From a checkpoint of a small mixture-of-experts model trained on Wikipedia: width 384.
Below are experts of layer 3 (counted from 0) of a mixture-of-experts language model. Rows are named router (the router's row for the expert), down (a neuron's output weights, with its number) and show model dimensions 0-127. Each number is 500 + 50 x the weight over its row's rms, rounded and kept within 0 to 999. Numbers have three digits each.
Before each expert's rows: a language model's description of what the expert responds to. This comes from a sample of Wikipedia text that the model never trained on.

# expert 15
It responds to: Mid-word syllables and accented vowels inside foreign names and transliterations, such as ji, ki, á, í (Djibril, Gjakova, Kuma).
router:494523485445522555560528526464540449541503481416581465607514423589443431476424499543529475621560405485512499490493499475551554444490520581492588577532468506445484472514501453551481618473470528486517548494536548482481506344515452568486545412455517420446502563453495471490490504474423503470582440410592439496451440517531546539475486442463440537415450529559596532546578491522461473499392
down0:497433503464504432545515513583597514485531475480566497424428534591511454467432499513411561482576551494598529570535557489443505540470418458476578492499446463495459525493463566539507516522334488554529522519479576522402460528452545385479531477564472552409404426554500508449510584442478467495493480532451553597509512458443559550480605501441499454540474415493396449479514510513531556528518
down1:548522521509557483418509538471470476427527491594496506520586487448448472481507509466489526504516574491412519449452486616550437528599490463513539462440472472418575575498543461410504498528514534524590465508569643500521464477472501504466468465481494513410475527437528495469570508503552539477458542566512610515534445584454514470578497582551520454467456430457487556510507460479499362419506
down2:525439457482499513436485526459582522532492523452640463594311573519539524519580529450574418514500487562412566509534571504513535417438466525424474543522517481405467520534446580499555519469478461599503549565542519401550578435457527518482430454511481451508519542481508477515630422456527571507482496518449440555517442429451441588375516525483559470491454450528568439536534470501595483481564
down3:512602422496590415549445501469459491547552547459457500520566555512619499471436505459509468613409547582532556398521510458499508492496494515545466471477427508389617480453464532534475549415542600568574475488566397478473563533465472402435640534482438482525513440593496583458463531571513527496468556455505561422584602445629507510506494517554534463561577404581558492473408443501520497470482
down4:496468437456530528394565475468490491558490518613531513471557530437544390564497456530490604491448443552518492481530465456486498511515452559517481510440399538506437563503611507602496483526615386467619451468486582520493452512522481534498579584485616466492448461536465479454551567521526478498551498552449457415569565463492473525540504505518512528519527587470528443418515403560482427430422
down5:538537445570552572424445501518530453461557541522519528559504521535473543499588636560502546544476557419518488520452482463453535480547530527548368456518513515404437538503543477559451491485539509464451603459490491412556539546425472474477480454466541525500465496520480519483458443549478544441527542461517588458519432470548534407431405505446506522499666502499545450625498548498544491560428
down6:528471401501521481432557561602466517528429492515547451498436485432457475472510494459517503608390409514550500523510493513486456512538524450405500515485419483504483489531516535574512511571463514588504496474449574516466509524557401545528503481520433468504519505485529520411530529564517546465479512446459518453550462463522452445499498454474587575583568502402455513533552495454468604466556
down7:484462537503420480543526484503490571475533535577574443447422519486471536511455421514543578519488446514444521498629481456597443507518498496488558537516495475526411517519568533454515533584396558524524504543497521521476469559496579522441462471476573473511489518467555422402618591519532460444387540487599499512549461475538472508605494575448482428494548479483451426457446512544596500423504
down8:442578537522518503559491550412654466513460533493438441516508466506551511535509471491588431556498555505506417486417530593561462536518559466518602574512506475582482365537534530456457568447599368427517438419538489550482556489450484557435454584563560494452479480581444495459436449410493519427494589421519484549491556487574471482455437441471585444500435429524431518500535526483556453392603
down9:435513430478464540448500529476430485475535466518476483463585547454464537547553577559400463436492469470423378406563533448466566524508505506497552513471534529482493503460505556538463477602557490522469493495445619520531549468461559499550535492529492510545585478545454540509530476589543535557535506514565543520480442488472474527501441571598514377476539475428443540467447437554514485513389
down10:571523547506571436480520492507488497503441406501548467501489489459459362592456451530446532548420482464484504521577501575481526431513550431435498576481528464472439585486560514406571473512508533460518364521367483593455522494490551552473515484542612466437489473486460418472595475553504495487453570497555475383510520556505414558464455476364491464466547487506444528523519530503542552511476
down11:546524495547516460505530492547548534403476458532595597470449402472607477533451519540522583518567534555464481437502508557468471492451581475558573516500487495430515544550456503435438456599423405472544551493504416500462453470616449408492579436511520488563483518403482497440362564543417485516526431496507495512468513510468465520431446492425506488565452469511437503536521488447531494463510
down12:586554569491473512529413479519591478446461461566515589594503454541484561443455511575564530521516481525436511558554529479467467638493508488537459517500459491584523465612459489545540534532521524551487402528487489589435534537526491504552549536516590516514488476503543429414505456498468451456515447401373460584465458463526515534473497542473484507490511447444516428579531553496480526487492
down13:472575465496481502539541557486484514548486537531474532502528527601501515544499509537444463493433551544495445513517511483489480449460547437480401476539440338575421444509480540579523524590535462505488546565573485439501484511444468374478455363439511464463596510543567468487532510470482509578458516471493509466400508475503465462466574538594444557402490499457499533495484504465521457496516
down14:471480495507536547549488487428438483498459530455477590383514495487534498433513448550504517471511640370483492529535514505514540475449483547532517532533577500490550461418501503535571546422490565505490535430560504466430445479464547450459540529556525463578499433572416504556474488540497506489525540415555373551500393468421555411506532478499530485454487570497472437452465429526393465546443
down15:480431483483490480599484506424528503505507490478480461580418481497449565610500479408534429542477512495453538462449512459477558494507560463459479500581533457550490432575507460439488432542478494460472510560573537509580420460429530513471499553579485462492502562442544530591464513419435502518503450464462467539559460504536484550404502553428438512476444490429461475469523484483426525493467
down16:545443599550473382503542442512506524428473530501487466597511525527450513478501579512591429467635547471481531543588490465552447548528525540455437464517438496492524459449510470487489466525555471469464469518509460560499490562519468533521522466547418484579497562485458513470506489495466507542566451424470523525505550521432513502517515456447566482544441567558487549478471530470581484411442
down17:439521503664545527425412546546508499449576489492447458574428501553471472473527469401527480483522507441546527561528364422465534449554461505463462476428519527494514444520523520531507542471532466608530458608508558425476430538506593472539551439504551490553499527441493437494496514456554560546449537533504416529507515452484453545466492522483540522463521473518529514541436562419539540598530
down18:415404485523543430440512555509471575539545520520453528346419512470559438477489399541500540501443512471546504553596390531490505490542492472515519415467528485565420497524526540527431483494491587477420576481484459523466489594505518458423541465480510516544558435511490432525544578495480458506586465498503553550543545493560566508492471510486525528492558498615548450469544499613608424495571
down19:555485536501498515468599503440476481521534482471503495489483483487501534503617498476471515472506481420486463512552498412502466489600466621506535542508435529494408485556460523496465573503483549504524426607580397543432554516502645542467480516492510517554582425512415412465509471460554520491416534547601463492484507611454517489443334581502525516494386490565519446556508541463497407450442
down20:530467532471492464571521512563477513545500550406492514543471568542602506473477440493473577545521490444501473460448453523451545495425552495507539441502406489567563436496531471513590511537429514496476551535496447450492489536533525505503490650548497528461473488485516530498341519517479508484530489449459634546468416412441446483468376432537577546402472412525497518495458541576550535590506
down21:416467465537533463424474501475466505554489499426516495551553479495492477565400529515538569497461434535460479475538503608552580493506451419421509421554581502502441523417570455486582465484547442588542482574522536522457440502636464458396547604507535509494547534517545488516509497496440502545546507530554621425473596454502486507480503478512520579498403591532545570571395427574409522555494
down22:599529607523468613507566608344442511448506492485543555572482461496483470535483537410473513438555586549409599561476514536500467520534547554506502482483575586487567558451453557483492567460486514461537460540467493507425451439471466559394514514435613512471562508700497538574536544587435561452463419526477547520529530481493514489403546480565526454529497586473508556513424458522574468432497
down23:590520488487491522391478542431562471525542501565517433449481517540435512508511490498443476486481558460411606460347525382581533455439529509587520578468560463459517435503500462451542401549513445524481503472486541483490522424551549442477481550597513559428613571458430475550523611488464527441527526551495539455543511523513576476504457514476516570451550528423478589461488522538438572404533
down24:494494542449439520500563508380476516438553442536538505516436512531501505533501450386479570436502519639526641578458426490480519560461468500523424577446510484534514483487492552569487477546513430515413526577549491495378490522445569447482467532424549514394425397570522544542510450525471478530434505489539508563437519399546485484578517486434437437451625579503485507472472441493495574537458
down25:468526464506530499506605508535558508451406519411540519514444537433436461530500385511543506548466528537550541515486519560446502541589456413553513518436537483458499415493469506517494536488482603500524499509520534465533559461440539492492495481537405449504478496583498458494510481474430537557513498489440404519539439482598506434536572460537579482531550514482562403503542548579428481424439
down26:474572464448442535505554629578524577433575526515552502487432484502549584509501481452449484434531441650410471538504507536457476548481560456452499487562548462480532513410522487521517581445432518450529502447500537433500485615511502513356515526523553469609545502599473551543632480542504564508420427508544487451501490456540537468509518472535432462451581480518447462499547610645444498544418
down27:500471544400478469615382468498557626511502523473510614538531496511513470498556545498441590537615521465435490564536475483445512413480377519507529442514576478528463431477544464462513549543433534523473459493602564510511444416547466532417533403550548488518420515533435473503442529610448464479460506440520459508549562522574543461501568503409579540468520459432561584527492391498381516442403
down28:547477452458463456421477508463414479509545508466473527459521530558410431514407581461421550555404385493503521619519569539536457550482494489484656408526476542435538545499470438511500493548586555375524594502490495467470527422539476532595546483479482564498497467443467512510515424557461514609491495551476526529412517538450476480513475489452505522452536470444524476524490536477558523556481
down29:583520495483503526495481540519501484475515497435609461490468529561504416536542499563533438544528498471584483464481522497525444554525509503539474537536514569584466611427391446504570486599427511354494438504539428616453600541496550535478495589467522417477519488495440442565510487452437533460461583552494554472386546475509490498470525528463460574503478486501518405550551534438496419511458
down30:455518490532562416446522574402489566549559519466489523501416470483494555425411479504509512500524474458438472515482460537450582514426525469521439539509478415565487503529506506552444530479544437518530424497477489428442540504415483517508402463457512502519461508577539416499566446440470556564496494412536547480410440451522557555587487455452589533463415549619489462517506592440537495544434
down31:460509422445555502479513444512479519491463522504568597536589650574449402458500483534518471470484484543493525482460455552437402482457464458468481579625454444602575542496507504549533473513490535507626540499563503562530557520484432489507446444446515488481504520644578473476541467525418529449644488473534405499532528425551493519469495455504396510549540418502450415529516587451563472572540
down32:514447534570428509469474573585573483535510515511514472502507510437466525506551471496560435413482535538519507579393532526556460480509527541486510511472492522500467656512490481499479622576485515580517522440482488501511509427469531504365481569493530548477575594443571541442517464574396483431520509444490523445592484456510597564483496485483575477457496526492422540520513475427410420454425
down33:511480560569517591479440544567506462522502448357548507566472415487426554513516370457534475433351510390466445594463507453469494488573456518538444467522470581577502502541481459551466510467625539619554521507363521555525495405474484523512517510464553508490555468387572524484426522464506488429583517507502505512445511445453506435544560527480468457588512438555490508557437497559430480549491
down34:435509532476586552573536482603442464486546476491494488483500484341503558469551517495438477494404603388496509499445486480478452457485558423565584475461434548534481575495512515592459569442510635482487403466492411523616497546576501479556504493411567448438538518506615518481432442524428380438494535463461534532568485455546531487469430477507582538543482455435496532512439428532536484497508

# expert 31
It responds to: Open-syllable pieces and apostrophes inside foreign names and words, such as Ne-va-do, Iwa-o, Na-ma-skara, plus possessive apostrophes and stray encoding bytes.
router:467543513427532630552435542531513473595490489482460531594502454519490535555412512485515517571496415497587485463512526537452539416398408555553579545499436565433460509502562490504592605412510449548516445517476473532510447443540456538420574393458489508514504517528523422587529489500462501514567525525613419475542529470491522515535506474438437496435487577571563526505549463588473426502463
down0:535583468505453471515559570460369481445413500647634461435519415499542518512529542451468483519499573563471504487494489517445497494597497443520469573514531504561491492519482543506509487508551577541517473498492571476507500545470467504483512575440514410567470485504494568452536501520477555426491516510541510494514566474501468552512510535540457445563531460525497543619442469417528518671559
down1:456483526460488526492576573519492591525535507605413417529471528538516546471572541480545578458536461449474527553568501395499453541444455572480378465590541477532449478517475486544388513494453561468563505495432495516384511555453585487483546517484521631472522505507462444448535409590519433543498367467493495523474593490495460483474417440503508507492487444550541515511433584483462504495547
down2:412547507514467509487523454421431534542472503452483525566520486522482503549563488455458475496479411448441501465526483451544488522460476540370480476437492501522472574471539461478479584461464494423501521495424434493492597476676518440546521461414540552416554399474533546418483547546469492488467499477527550458529484489473474519534516546491427521508410485445496592473532505582570544534454
down3:498396449460513496462432454553497470546457453511473575422413567452546535521550425514542452522464423478521557502476591512449538533494473484480464544420498457551471499574541544478586386504435519504398463453467546497489460519460439503463543534506602389508556479360488488500454495605499553508532480479490570480503512472427477381454531571469426581445532551512470529498466497517480533441511
down4:528427444511518448441524500495524523471521514562445438546545457421502546459548472511467487437505433503590517518512482530487433496501540462597512492519540510558576501573448552596480462465546498526461534498455375437440497505491487491450487519532526459524496459498522578406460537498532568502566432521559573603410551461499379444542521590465477508488522523534530398489536356452476598455556
down5:516530487507591464367544606544498520432470499480503423471489484454481497536523462432475518480446490491511525536486513426484518462420469475541527631495535500401568526564452562490436479416445529546416457521475463450528581532545447456573546517459530543555613432524529459446531452501529511530502519593486445482494492583532492540473578461461476515458491584523560496492450518497529510415450
down6:571526529559513417544405539473483455532493480514526477534529533503544518466482479435450498582470424413447476552474502563421522480433426475509549414487522454549525435533574501435489474425486486516445483550522424456577518492447433569472505531531502439478524528515535448513530473510551563469452434531465454470459574390561552491453474543407451518400429586452588501444559506381495471530458
down7:545490506597435541432504468443449548593476527510524563599575426479572557448494560457496422388473460453505470516515522550453579436483500497464447494512506465487505534476498500495510562533483519550556426509523453517487536543584421507529648452437485513552476509439560503489546486456419408507477532498579518515432490446511539529503365472511479533530526541481505542560468561546495488553485
down8:553551519507580521586453522408554525492511486552556435485507539517492462588423449427439441489531520540513512577545484613516366514538360493482566476512523432381554465564547475435535602470436514468550623538528507601449488530456576495469520566423503514447532493523510467499531469533516543431504455494456484515549501559457485605506519555449529371586510543522437483518485534445524519563482
down9:505569488514516544431579478460321544542555491397451605550523414461529488451519494453476499472506555510535581550543422588444499490448420569551528494477488530505467583508511457595465532508514493488471583561532441462524495420451526509607432496537571551475620459429494544530499478486554553416531484515444535526576448499453502538473517462463519460440502521441527469493502546421493483554568
down10:497463522507468515528424518507508516567517546481483548460472518523537542493459396550498521428476466476526575476488527513498468528498446560484377495429442495513534576469439485465487464593494569513535516492465583424483560565566512473496435552510541526558571526562498610559559468486556437514483556475534465632491537477520609537484456530433394530492510579487481510508525457396498503511462
down11:440537467538493471488586488454484507544485433533487461550553569418506559538488517454531545483537488476533579526596505510600449452532574460508508537509569510485530506582415497460524484561514529545516485418468540446547573487577542548551475491503529458560437494479525516479433493539484512501451611496519477432528566403557461566519466516528523514524465640492519443470446484560474501598425
down12:551534501516495471506573441538673489563585521524473525420490514602503547453481539494460455443517498519574475456454486482550608547507507479520402445457543413551544532487496452509563471504564464468465519506475508405470464490398507498484560498540530497512486496509524450473585433607541448493591538413543537505591532505465485475474571546498481453428558593485533469392488491428510516457482
down13:452469449632534474441474565461480513501569493525518545571455446463488556514574450560477436464547488495557485528516538583562509538471504593570548526532525506573476535463508513472477612480386465463404497503557537449593595494534560581425482445580565591524513484449521506526475419609471501465529595451519477542442603467410454549495503515515479559521544425514557470469445573474578486426471
down14:468501429474512551525523585485527474463490480492504592457405523625569498545523580461564495564476466434506522606451484594538465438450510406539423551477516483472547365532587552501536546485442485504498524403479498519546436517505447466512458566502534533455474569557490553534458501577474566477458497547549362553542541616467593525432513554468441547474485526509515502478491506609485486548519
down15:506498419451442470551501556503585431573491544454401505463493500532476461403478475469455506619614527639402525526469447544489395511517555427525434534488485496439518502522481537469484558531539417553492506553507525532433530588501533533543565474468584497511450508552507454462469389643509481535608562527573545510493490516468427547531484477503476529523472515446540501548521485593516480507439
down16:564426506518524544447471417434484467570616590483504471463554467600515428512453541512540469529525445484469461489476531415531506496522466429516512558603509496582487594476471449449520570349435501578447544457587548339557465471512509481517416525491515582462514396418541474508407498531490528506494552571562526582433460461445568475545527598511531464505561566423504535492569422523528419557568
down17:445507529487490597564409638497582402463522537515450426364522530484452546530482416454513577461508500474557575448556438455532408509576506606455417479482589535459455574433566484465418474476446571561474512537471514516594470410461507441512545581554558528462527522462506492440547538560534515489536462511566496499470505554457438525518452576531504656508505514479438544503535487508493484489385
down18:518562431549465399431538546518502471506528468569554501531429533483406535488538588480517419436460504482510447521497482504441417525562429575450496484505450408500502595486402462501474478533459459531475449535481520481553394535450437514582607541494556384575485563496492469536498447641489473569593487523521474522527528465512415452534552531485505577427435470468464498529579475502516496506456
down19:480438494505558494504500563533441570487428393477466553487503499507504490536569482516526479588528509565397393496481523474469459509608543468445509541533468464502488509524441446421565513408405522523498489525488416530481476399535547480444482491447504494403563504516467521539479498479444484476533533427455488508572449533411552457597508577524410583479502553560459479511593476512483392508499
down20:432555458482521469528387500472485488512576427508486543477586506477480534464469536549486490488546503487447563440467552490499468350524434522467489365589425501465531432520524488523459529407510469521532513428479548495449527459571518523598443492567487557442540500526528467490543552547508446580515376489473393444507507531503465434497506481592471428449478491476453545535533467580414552529438
down21:519476541495538544467386464487476478560502527486469483501403466448538529530490511543478530437503490411575544471563526595503583561513425484464513374614420565525479462598523505437537509566434490535500515552468387461449513462507451466406374426553441627508510607490498495516509518407405561474447493477555499463517510524434486442509547526509566550474514490510502542471531517484503517502508
down22:552541517516544533549481556515558529520511535393517502552387495536534421495472573505537537517472564442553424573472562558502511506407483417427561469574507480524454444548461448445498468528495440534488446563436552551529562560480474515518410501524441521495500423515501532412620510498468517486500510580553530566433451495431446447405510426503530524514459475569509632615469584457588527517552
down23:544413540500534439488537548601531566558487500521468496545550565494503466486465503486486588465513462495473599397539461485446489586469549492477402494551493510449560505377546509552510488482532438456584568526497517539577484540462499431493442527563488519485461504541329533535444555464584466435484475481501478547484503479390536529471532462520554520484522435558536436554482514509525475535592
down24:465425391414521515560464506448537504389455525614419524502434570587463531548526517556433512556526594480576497505446479428528531563431629511429535560513455492567517554483523459484470484486610544494536470412552544529474532453495554502471566422497595470551594509507402557576519491465570502498492463498520495534463549525494583479490556413456554544426501453517416529469444493469523536501466
down25:483539482553466535438449499602592484541538485524511509434460548446494564470444546539420467493517574456501489481513401510406528529528464488532443494491423567452457492480511484534519524472404473550453475479636501507551461531351437358363519450525492510511430462476507486509488509515571473524479576467493497475544475508429461476506600483448466613476466407456549441452498548580534440535482
down26:503497479519441477473542513594469499480476455449493513399509546482550521578434506459449558490509502488521507535487362495463506482471526385472400544487415468587464514481431483485497545458489508516525560475464485623510506524506555433504488471530468480516492464514492553591520433469440548538503484485459438431438549542492485495532503468496489423500510541488424505487459522439494378578526
down27:543528503459543559538494543487617405568498528537536503533562390620515463502484533591481364504595503438499474412534504471511414513486487495460539466499471559572549446467537517482535549584443625474561577459525488471541467468430529573513498475505475464534542396580591541602473573451489498485628494472537506530506523537554550456538529512479408527609436560436507423565505476451461494465549
down28:426496416469514453523491431462505603434365484413436466426435500505450412496540530544509465489524501479508467426530488478440544503491572557451527525439484470604562624527478601537459498467466458531515427508586528539472549557563591438450455560486388521518400531514513521543437452460501423468507483473533582490502457577515467555537553466521511460525597565480433513458457453420470540494614
down29:495438532520421399486488507485463556402488499451440465576472484528438502575428555483542502428527552527506545473467500487541493441446467559455479498558538554497442529563518478599440472519542535518528447549510550450487523598408633562462444368504457504515479525511597471533564446536512456461577407445512396517529425621581564546499431535508521480508469527450537560471538551527452484549453
down30:492487461476565500360500545563488515472404418496489460502564490503393441454428476507536571503512444545532497619392503473468554497489530512507510568503538491467610466542537527569497461601468503600519535551436515440528547580495483416543475501631514466491434321481422485525496461436513518481511442517483515468537428423520518576473347483538491403441497527429509518465599529496532490445511
down31:444488488559466561602570469466467475544468520501566481520518547463478494556521497559504515501521517559403518437538526533482641443474511502488505473449547494551501532379473445468411625469559521536478523492535387561522525455513460470511518429422498510548444540504527440548454555522514574469441424520524540515473416477502572523505573545527466489529467529388469554557516431572499537491475
down32:488528527497493523465505468462524529469517498542549503646544512406554459451504373468432518420493498533479453475501511572605486464505574528572501522504539494522560500588465420481516573472481483405468433546513503511554471524423469530409491472470473493432546487566452492590495570483480546467476501535461508549510545477540552522565494495492372504487508571437405556548584448504504498462493
down33:441482525441452464535543462538498516563510423502565551503495597515384500499475599487558479474446535548498473462461555422500452439518505461575524393430488415465540485448426425424517426530477471513489554547505421485604521502473474366453549415458498517593483501468561517524592489491489498543440571377386581471484511479520465550517534596448496529417423493468503506438609498494471591531434
down34:511482519466445464479523496498534469491523512584542471423470527536432505472546415438516533471540506539422526446497470541466506510443454576502597567451455485561435500546562500589496458477535533519547511495437531550597488464518531403510536611442547540564541503461519478487561517554481461439502455554509524499471485477550507509440568495545430543537665584539510462510519554497488580463543

# expert 58
It responds to: The prepositions in, on, at and during, often opening a sentence or section before a date, as in "In 1946", "In October", "during".
router:502549571432548409531505576519397421504454449448525477515527520447561488459504474503527552490486440479491534397472544467512490548416594512555440551509465562466566497503405456543576476465529520438475372489521535502568435551488513476465487437494466415529465517568551560460521492506530491543473448545620459502582488485499557445600497551469458440528511516459496429482456527458452459454484
down0:468547504484438458585471479403492430462531525494518459448395519433505552506550471471550491516469491484493489480558472591496447641415475587407514481486568500535519514537521477438488471457484568510491503487491636473520473500492479581507513497441501546506468470511460505658461423548493458570531387471498521490576541420495546397454435465562506485520468450647494495469460482488459525498459
down1:518535572484478522526430529514517517473431499459456537551471478466499504584562517481419478466569485455531547526495452446530513484420478568588446451523480497501490465597551563421496441557553499577568562525566518503505523441526424587472534494555383551503487540479484533560531500464467534477457446554422481575495538514572560617490541582450500474512446593506570582476564380392515594541577
down2:449507581548570497493461525525438442545481474501506455445514437420434551511458407455517514551418533479427621465542525448378491540425561651443519470479482591418516596445555498538414541517514508520527496537488424555458594524534523569536474532478497479489475503509409444541537489507425458524516518507570504515533390442491540445503492472517557455503453556515454423402375506498508545408490
down3:479449525397490528484597514586660506480507548453485579537538475491497543435495419495489455514486440596554419439418550404498530520508501507528403457519454538548533522534513456393553555477519548500518520405495499555466510383536471503469522617502533383517454444531477510493555445520438508446527606455522514364427463543440477525527580543568515489467476489534490508609457453470497447461633
down4:550488481514471493368547392493557497452538464485449466416512551527511501510535461539505510522569429521403459452399458524598542456463512438467559425491427438501489489526447475532504517481448436568518515468480556475528447529557536453470450503466508525438487574530496520450558392481478519528502409549557497453493476425453521477412434513555384497466507573564524466474528472569517470482540
down5:472543478419530470488481553516520349453480510584542527533491568475585511476430446531438475642510577527479544508444580550503549486504543553432425432496425530499455427484505452548585495466414574518494535510498512511532514464432498450471599474535491538489451478461499532470458545552486555456475618486558460485421477552501536410510567445536479560548436507430497427513515489471524440601506
down6:493513500415605503535450530473449502636474525413476501439463517555515571506477483477427580508543533457437521544486488404490512511544525411452590486443416490478490553530413561499530435437412476574462488403534554487515598563424490494480507458518517456517581532508574549534528449461455554499473498404483432643476604594509467575408481522514384585393436499479469466506491430472460444445549
down7:503465506455518460571465515514463434596500521510581457424529442543540556614552500556501464543530533652435501511526514451565442507417441455454461530523458432582572509520513448499551475429369428459466539448491446454549501429487535380537493452482441484530392483532484497555507536530453559461484493523552525547509508568497588514456485481482500402429530545517521388538444473442579564540551
down8:497527458479563461536469459461384455486470548469567502480560485476554534454544496507482464578436506439471517459408489530533585518529543521522439473557509603464446480462505474598519495470452527614530474460499481507467446573563426513472529529538400457530577519497479531527487521485418584459507433597449442511514430555517471589585500506578541456554465467525575461445475451454583506574588
down9:549507578549539484500542486551464483510530512455549427537597461461514454561521441435443442637428474464487518528540578528461504409465489455476454478513550463525542433587595517424650563557410511465438544520519553504428535466575576448454452521486443541510500451438503511472494557512485456452501503469528402462445522513444513567416452506464445492456493452525520471565495495505587493508392
down10:570545455566487521483470518457500481576532533589536458511481456474499491547399439441448514575500526424484560494447475508444527592514482489435481501432459511438482476509561575427517491438547534473500530519429578507538554533454424542570428437448479386483435469480484493481539536468486522446425511498570557531521388454465473537454448477522457459472541556550585498505426524497440440550455
down11:490471527535551504476516531491453427506493471490468496478432447519502484531465517483490478538498418425474553485432533500545591550512618515515512480588507597421538484454457487497372440513518460550476578497463496593584439582514507527540438505519506411366388532533482469439549471483513501452482497480544578430539521542508516513450432536450502554471529456482525514483525595551484510520510
down12:547395554598424504493489552487488495494482463510470512498451435414485550361502476538499453458443506489546521507467478488649379490491553646506546550502523530486447492544595481515353470530530494529531533540494449443471497463522514411506526523533466542533514542428536587549535478433548434490559494472506459479372492486578554472621529455442526538473575416535606507508518466473515494533478
down13:467533471505461496494445436468574548613469478548548418428439456525495519551472456495504455508578523570542535501465510559436583623517505488465459492484518497531474532500453520555517482512598578441408432570587582615490532458437523463447504426587498559551454520479472627476459531487539479503492515466550394475554397501502508537436479474542507532500450493374460409504467451486461515456620
down14:469472529482479402477533358539503523496488554447545489544505544578603487547438481452547466454533594400567430620461463477466499590434491499477535514544524476474452540465537576451532456642502468509426559516487488515569505597452463599490550449557513540495478515573480486504549455539476571524484564534541516414496499405471575390564489495444447491506545504404562618446550458555446480428451
down15:564471532490427575563431663495540515558567499531527485475550409508459465457602502577449483391442460525524387512492574511464525522591401516427470474513449515484490473504584441520507465463467540494446517490523505525649469609466431485543406443527553399492522483483547535542514560507512484497463445485469486493474484537515408565557517502539479446510511517444437539451461508501482479492506
down16:472477507489414512497609456544550497472502485556541421465581447480493453417538456483561403501498498414489552576512453508529496595594572396519491400565512572545470470483550537440494497587544423506610525568467525455475462560556456570468492509582489491427539534513541468531484467459486432476546554513560546499521506497452450462463452478515481499476492529537511525514449523455532548493544
down17:482462433445407430528488607503475523522456603524498427529600459558492468514401467456467508521481551578477534581486528339509472468464514502509493531417601477568554515532568528573472572502539545416465472514526543422598463609524521453486588403449512464485581552461511486418522464579494535420492539469552451478542535576508374540547532494513423486608485584547526521565433457497519488457567
down18:446486513456463524510475462510555604553488553558494518456620371498504507496515492539457410560526570506454438565470480457453363468497487421525527511495545480412447547443554528574476523488390534515488494576519409475476413432461537546452473515455578462401506538480447542439461436554418435477482524547503467490484506556549427524485433456476416496399548461555475480550514562489552527508516
down19:414407475472582535494444550488518494496570474436543392521534520499423534537584404489506532466486570475522507449474462526516472474592514531593529594464452459480508665449507488508513552486446505504474433507499456479508490521495368506430518549468524400591539501577456494530553436312470531479478522567470478480499447477595574505530503466600520511512447444391535463544510651559487498462538
down20:409525567450515492666475501531557432462518461389475527483496492516484520482496421480464478421495561367504478532499490494535460465442552371413479490463439512487453533539456454507540485487507441469394490517558503484417463491499513497456453536471518450513490547435501475605444521525497501528435488551504494535418520490498524569423530446476450494483546505484458538582437428487478521501464
down21:542478525395495534462503485567531465487515457428602420486472416554476556475530496480470452487399446517530611535455512499518546527545527544546514596466407531534568482470484541466396429576497560496473475510505557525542461494488400516552477462461506372477536457530539555488521547521491474657565436539484469502442532421534469455402553474494531535541537564524522550495436511562442505486530
down22:571553434521495462432502570513556488538483378485431535571516513516479450414490476473504572544459629525559444478472398477602565426514495533469436485461481477578504515551463478520493530441470465444511442550501520457452564347469514545525427557453497475614488495391444491598489467454482527426506531593465508516471476469433466446591496457415540522512532535546474475526426523477425505525575
down23:435553480554566530524486491413570486528488529491492514554503457504533471484459474542481499481423528502470445382478498502450451531485589491508457520487479371375481360466499531522527460499527547596533468572533493435494494518452488464458466487537465452507481544488441580419458464513580532461469537520474402508541541504466628494616510379431511535405483485443435512617478492540497431485488
down24:417525540513505497498480394474422458575537440444534527499535491536526411495482516510513518511458503479419487567496453505521543463516507525552419546477436517469472557496447521464466516564472479466408526539511475423452518606460539528410443488553487468446511511372513513501522434455499522531445495444457516590558468432489550575601527508454526524534503559475480429453519578489474582458525
down25:504536590443484520630493481545466462461480404569515420578513532499547510481388597488609488666479450462489548435541552490444424480484567459455503510466435443566640508556449524530521521474499581542521416548559393445420506488450534432450500446489473543494533560508509610470475515459508473483462464543455452562478470514492535479478500512488518537499478536545451517501542460458447495532580
down26:437526556515449524586497350587491521539532453455434434514480367565602491432477591474531488542468441471480476410487526600535476532392409505491465507447557474435509582450501512554491569461560497473474521563399447499454479479500552573479447470393583412473450571505422498506530484504521512508434503425396553418530622456452507460418541401484429476503431466380401492587534413447531451520506
down27:568406582483410577478435468582520517579477509546473485510510565572591554560509568438521471439460483468526458478585501399488460444510523490492462519431636462476583553483507572488541477475478518439530507534528482463528526512461586557577563425512442451492484442516444505470492540572519458497430444449504512433592414431552561566550537426496479513460518436425608485497505453528527548467537
down28:564505524484588454505477454485553542538523461480522482440481602523571581505465485475465488520548509468519393560416560435394541532543464415454602556511473510495528502465453554502485425474520498594490503447555481474498477601620423551401471410514497511464563521526487478503485480487533500450543427495468513478483512425498407409516425546520490490552510577484512530478518430529476639522563
down29:501490588699471552510495518399492519545476534411467467474468531432570514422443488559488475605615518554468521479471563451482572539590437533564482481527413619509519497513495528530490484521507540530539494512486524445558498504462476500503507435454459510465520501423546440492494498429586577446445520514509515501499501528451490500554500518453492547449478508422449430536495417448505540497409
down30:429555489508502540524490475490490437434425487455505416437384587485562497474516547549449421533475518480489577559448443499581483463556495547543544494515409484562496523497463548501404552482572523482497448473574550539525568461575575473502506614542500493626484474543439462485550483504551464463517485494546459550463496500521504466437469424468538416440496441555543490475606498528580520519484
down31:594497608527547498506540494538640494566522572447539520582481461582503460550513543561530517511499426519559533357493494575544526599464520501471498467537534541502572557489514444517513511502553538452519461518445502488463445390528473480516517539575554515439491439556408341545532456436445545516571486460524457435519527478492511609507505466546491578465473500530500469521429547528489505474490
down32:501464549458442469444439473492393514519520437521565456524493421500528510531551470534500526519588559455466493575470595555601516478504473466579533444470529526327463555477552426531561466434442600508624492502405483484531500528610520436526519463483545472568506516554430534496481464523485552418514452401608497402517541500517574468578503501514427519460498521459399518484469491515485547520508
down33:504508517519475489525436522522586503511572507524535449521457526565551592414450481561493400582493494454441471529438579454499420474512506414488536412521526543544444496580483434545535507483491565530476481514527416562461489492466534478530532493534477503459500436564485500551489439525495491475542463508557472481576536489506533497503438563478436495567433479506575416475523455443482487363504
down34:510561501425514457481485520438399396491513476540475400455435608528619515413502501534520501500526522421506466523497504563491462541616531426473507596552461455436482538578482507472586486519471464470431576510546450532522479460542516469489492539496439511542506476517466493516518404526521559547437505499506423517513555483520498493447523471522427566449532450507531375407340576439469484527436